From a checkpoint of a small mixture-of-experts model trained on Wikipedia.
Size: width 256, vocabulary 14833, 84.7M parameters.
Experts: 32 experts in each of 20 layers, 112 GeGLU neurons an expert, 2 picks a token, a softmax router.
Below are experts of layer 4 (counted from 0) of a mixture-of-experts language model. Rows are named gate (a neuron's input weights, with its number), up (a neuron's input weights, with its number), down (a neuron's output weights, with its number) and show model dimensions 0-255. Each number is 128 + 32 x the weight over its row's rms, rounded and kept within 0 to 255. Numbers have three digits each.
Before each expert's rows: "comes after" lists some tokens at least twice as common just before its tokens as in all text. This comes from a sample of Wikipedia text that the model never trained on. Tokens count by the router's weight.

# expert 11
comes after: " of", " by", " with", " the", " and", " as"
gate0:151119105150158160155172148096165149117133150076123152166126115101073101157114098136142186106122157187127121101104069100223133118142145097153198200118087084124122101113059094144175112137196176121176101137117172115118136177132160152075095139136106135168108175112128201106070136088125142129165114154094137142138081138118202126138138182119121127163177149129140107160190155166096148094143117130085138140079133165142122109106139114181098138128131105144088110178133098139107120125125136153117144053064159106152178139108125111117097153105143090139154099087133105127110165159072161131105107084142130147120140133076143129157168156135145115098190101158156158135111079096090139121157070158135154075176074094149142090121235107079118122162067132208134104089132050101128133128112096
up0:149145104131133127162104121120129118096127085145152164186120142183107170051134107091102083074069183088143082126148098139173102069120095121159104148123127124106142178154112130082131142142150129186088130110076192134127143145133132118182133196153162137124108123134167156111123106189087140123057137094098112130167134125077128110176155158102087167097176158124213134109131120146149155090085163088124168075085102173146218148152141110153090147120143074135154121151138134125202160097164109079123125109114122097102095122172136143161155152110117080145122135129125198150123190202117183117121131122109168181113120091128105094129167161048148117109121111200103094118189176142131070134110109174181125146171143134135114098159130129103109141151095139116141171069164044172164130116103125
down0:130133128132111143114150138153140100107100143111125079116146140073034069099170091073137119104094159149154137156084117139128048109132110136131204132098119100156143158127113119166118147107175104129131106116096081119121117126109153109150135135121104097159105138143129097103120115135110138074083091193140078122109130116092168174142088096156159126113153111152156153162162104173120189120065083185079111142105129139152146104106186108181147122098130076063156164151137120097155100066151054168100185117067153081146126126082128133140109095111125110175133105152118158155168123146083124148064047090140061057084172130134167094147116098134138162165158097147123160186122112054153122135198173137077108127105160101140139143145176143088094166125148104172111168145208074139071093120104118

# expert 25
comes after: " |", " to", " for", "–", " he", " would"
gate0:093100103204072086177182090170187140126127088088113075177134125074098134146067107133140138095134117130100118151123172116070156127115090189071126079171108141088146119194129133128121104098087088132144144134138085151124131144119104198121068123122176153158139106113127118147148143126127150167075188083059096087102125157191126103182154103144084133113076117149170087111116111141123127158087137152116093097109124113158130146137130155101130109115115107087171118138132158118122105132150129113051147111114127145124176168092129145124139173071085106071168151038121086152140093169129082136132133078141150101119095113147155133157201131128082103151124078130157150153128153141103101090144143092139150107168093098171141212092108086148146081147157131160134151094149140127089071233056127
up0:098150183141110157118108080149084109097166130143051073129113205110168115111155126163148136089137136133125145118120179121129157114081122096138150148195168124116133181153132155097148136152153133168143142102068062125109159136143116107149131176108135114093129130076108123107168081135095147155077168060145129094150086153111116078137154141175120160171113102158131117176157158122170102130118130097141132122139108117111127167162067165105112101048094060111148141141111191164188133148105148099098078127173093142121126096088090113064097128138082080135097110129138137084043114140104124176129177163152093115137085110169151117155072130065084129183110086124136133122151132158119160057112132140142196083163124120207148152185141041104129105175190110138142173154151166114103152169098104
down0:108130134168109113084191107159144163158137157134163131181138160141174122091201157130113082140126103148097148154147142098148133063154117119113123122152130108098140076102134122155149108115116092098096152114143186102132101145129158090119101172152152108109153106194150195118111106144109097113107116121187114100121130169127103156131068118124145109105149184116154129107160162111159056159113100133129150175099107149141147122146078134154127176151161157108164163144127116038108113141096095105062132113123090146081136101170118174153146123096144149145187145137125093122173056094130086155100080201117117026085118145129124143090139130143240099109107101175131107080122127076156082141128180085176135107069108079086150061097144141138066136093113081134227079102146131130152153132153171

# expert 0
comes after: " |", ",", " and", " of", ";", " for"
gate0:112075184130166161145127147115145135137093146162076183180145149144205120109148118117129166092099112066092096118130159147118162140140163140179128157134129114144076111126098109099121128126174105158108092143068133156181068163112166149158116068109174128136135127105128176134128085132115155095128084134165132099113121079101084152156174161165144104133140111060108182216160127090203091127172170112107194182122095182110148135177055154180169117128152114117174106089119158114178149139138121101156145103102137171094096142183084175181158145152194069152154151146134173137127061119109139066139117143063095111187085126144137159142153087149114134132156173084147081083146142188109076144116098129068177116148159123105150160140183121135105114144115166088161145109134160097148143131122137
up0:090132118150103116235108140180123096096089078082137059094070096155071096169066148128107114096183139109109142144068189063136166136128102129129144110133116114110164154120084124140091109174132169114108137155173096098087180132125104115051119110068107118125080132131170144099082155068131171100165095078056143132164156166127094137093115100163124144113127162111146151128120113114153112152113124106096147132137157087131117106109172096104120128215105109140101086123173156138050128118153115123158129154134162144127084107081166160131107124206098109073089099122137161113100119148118080149113168123122154111171171176093173145150137157109159130092137102138056081125110130114123187089153132131180115082086135185160163133116124163076114121197163080146166170104110121152070127092151109
down0:091078126151143108092087180130120130100144147172122130131171149141126157126092129168175114172134119122117100107164120210109091119111129156140124161129070146152142153131143110126152105126185169172141129124208111158173139225066131128115088080123098106092171080146109147124121159120116100121136156117138188097129126104132138095090097099074093101117136095105138068124183161077125191134127139102093163135166080179124163113147167190207188156171103102148095053166156097141146152105089126123164066162142087122141167114141113117116067151162130065129119051163139112101159092030101144130153117152134128069141139154157070170141102122154092157150061164103119144153127074140146147164143152170112138156112182092115121145156186092147091135136151120146147071139184111121142086111136098

# expert 27
comes after: "1", "9", "–", "2", " for", "8"
gate0:076186212136159161126105136108069147104113130178142153108137166132176085181157197180169157157122165115123051062090147174108136190128118127160130095176164145149137164124137107193146129198097084088129133105060156094182081094133079132140147128087118067151159102139136110108110093144127107060142182081145109126113165123115098127095137154182145131102068139186134128207182128117118139141168145160148133127137162126132115124132148089167121087121086134163107123157125143150100082087133175122095094106149095090101119115131145181130068148178121149113135095100123069170139128124155120154156125097137084161146085100192139147123115138183173171138124119114154125152114139202177142130097115122112134073119197151093175157176152140108106117137106148128129174167148167040120123171107126
up0:123137121104156116099112132087131092085143099111176110137044095099126093118119113174119124184116134104150125087117109104138172183118204117140159119132152204117082069166096150133089099110178169171111190068119130116095137150141151086096146107138133185133105057105161178163168143113137148156145121105147127151124084117148141094043200098126148085098114160152134109158144102135157071139141145088128190152186137116124106172146138168122112149101077093101109139146135106126120123111155137141087170124118107147141124145123146104094178092110088148132095189170169099080133083111194163136211141087152112049151169127072145141069155094090115093138125170116084071099111091097102113131102101157139135121107138136034187139106163110121126102134123065124070109070120101114155152094159089
down0:112123123122117159162130108148078150141154124106095138112101120128125134122146157127097178153097141143092120090153135155132154099091109123159074118153121138132088115183082149121160108140098165142110084059110135109096163139099151148113126129066112126093147096139114153146087146073081092167147097129102086173139164104075131128143141042078131178157084158111150137071106121108125165091168125057099145184039091112101152094085121132083115097122117086094090083091156130071147166096155134154168150122119178144124119100090149074072176136148139092135055139079172126162074158154149087097128089141145117133142074122142127125126133083086127176115154083155072092065111044123147119114151197151122135157155100045115132100047079146145127090163128131179102150116195143132186170118179121

# expert 14
comes after: " was", " is", " were", " he", " are", " be"
gate0:163113146136129113126108156138141139150150090173102164064137123140098137113120076117122103160120110100102138179149138117174161160110152161121146175108148133081094092065135115204110145105213114053187125144199159145123060109165112131137160121136117130068139156137156151116150138103144105078089107152154114114109171137126141159156110103089159142091157080085149101086101100193164175114135097135082131123141092191110183098176139111208098119051122178135104118148162114091144098124094131129137140157142195126103115185117136116141056122127165128179105169112202104072115158074119099212090115128138133115118102150181121164115115120123165144127175138162096133115075096092089076129177098087124097120145111165068077119103147179147181160082114160118103186108106089130115098090144154
up0:175147155125119190097125143118192105152177139094122154130145125090132136124163160065099061155121112153100073129121161171166097153156092166132090114147103125147128158077112177146139085083117135072112165106089161179176169144181090096167188088151185122075131123128137072140119110081110121171151117125109193137107118145149143124130116113125140088093081152185076174142106130184127117162129157150158086093123171094098175128139134073194154185158117128082129105133081116134132079128135113136080107160144077131100132133062176105134152121102151160152121145105188142119112165150168089103125084109102109109071127078148142158088175167175181170138100132239116134144129128123164154136128139187144153228123123106092150160101150109112104081130142151154110095186134162148080076132130118
down0:198185175091160122109179119131160123087192126093135108161102135084122104090175177093061104187094197117115161118076157146155158110040127116127150101118161124070132109128160105098188155091058139131134117077139114168116091172113111096157099110146140174111131113111100126094168137119193157067086156184147213112113149146117117083132068121165127139131077114193130138143136122123143192108131143138131118166110128151177103154140104122112138154101128117068139169078132160108114141127178092116154084146150105182141129146070111105095114104099110128131095135169103138100144104090093173102175137113126198149104063157095125134132200159105103144067115145126088118160121136122135115090087136161094161095095197146200136131104163094105116149145143139181135090133161093108185122178138092

# expert 28
comes after: ":", "1", "\n", "2", "3", "-"
gate0:155146137140153153114121115132110152184136136138188124104110141125163160145136143119119148108105147095141092092073097109148082117117145105084178153132150155095133149097164171108131106150135149121106119178108106100171209123173150085186215134152115163062072072108131169074113095147128118143142159121141181076130156099087140151115152130069112152160095143132089147163121144094155118152139136114160190164151113116122096094073095130112107116122129052091126161192168093093138127120090201124204177161091154109170168114164171141072163082100116087091129116125179124078155143170126115124159134099100171113159093121197150171126141088134174188124143117186133107115121111154151125130067098108190155059155111116129172142132156165134183171128185096096101150161109165085138182138148054
up0:204185071167183094129099232155132060148147118179107159106052212127137138151160100170166130123063154104141088119165136097202085125151140115123127159154162110160153114117125145072128111129104129125130144128107163124132142103120123163146158133120152142124068152059140078144112100133072180131118138123102164094139169153121097139090171154098141192148103132109108131145150151178159079138176142127153180129154135099060136122101117112094074167142088165177105110160116165110105099159157198068186097140066145160094105092173156146115111113124115147067124110135148213118083116162138104166131115107125124142176143118136087167145153109112146113148164130149148137107114111112099126120062112142123089130142086096158151060124176101151120172168206119101060124124108122083139149120117092
down0:173146127188099123185070230113108063146096147140130101148101156102188134140064114107133119218153143123152095141166091106156138148105087160152129116123102152165127101125125132075137120198082143132159122097146154108119188096050103133149101158168108119141147090164111118128081133128079125117123185126138153108135072080110050177128158111103130171109137132095093140123151159145114126171125053117163107048138118117160111099093137134181176124162162152089091083158149139115067099161126117154116117141175133132129107101177138111148115048137152097179148120141075117117140164127106116090140165088103100148093102095112150186152188092146131129090170097117127123152095143125162148155132159059190154130177113100128085165076200149136113123155122114155139179115167171119149175104073104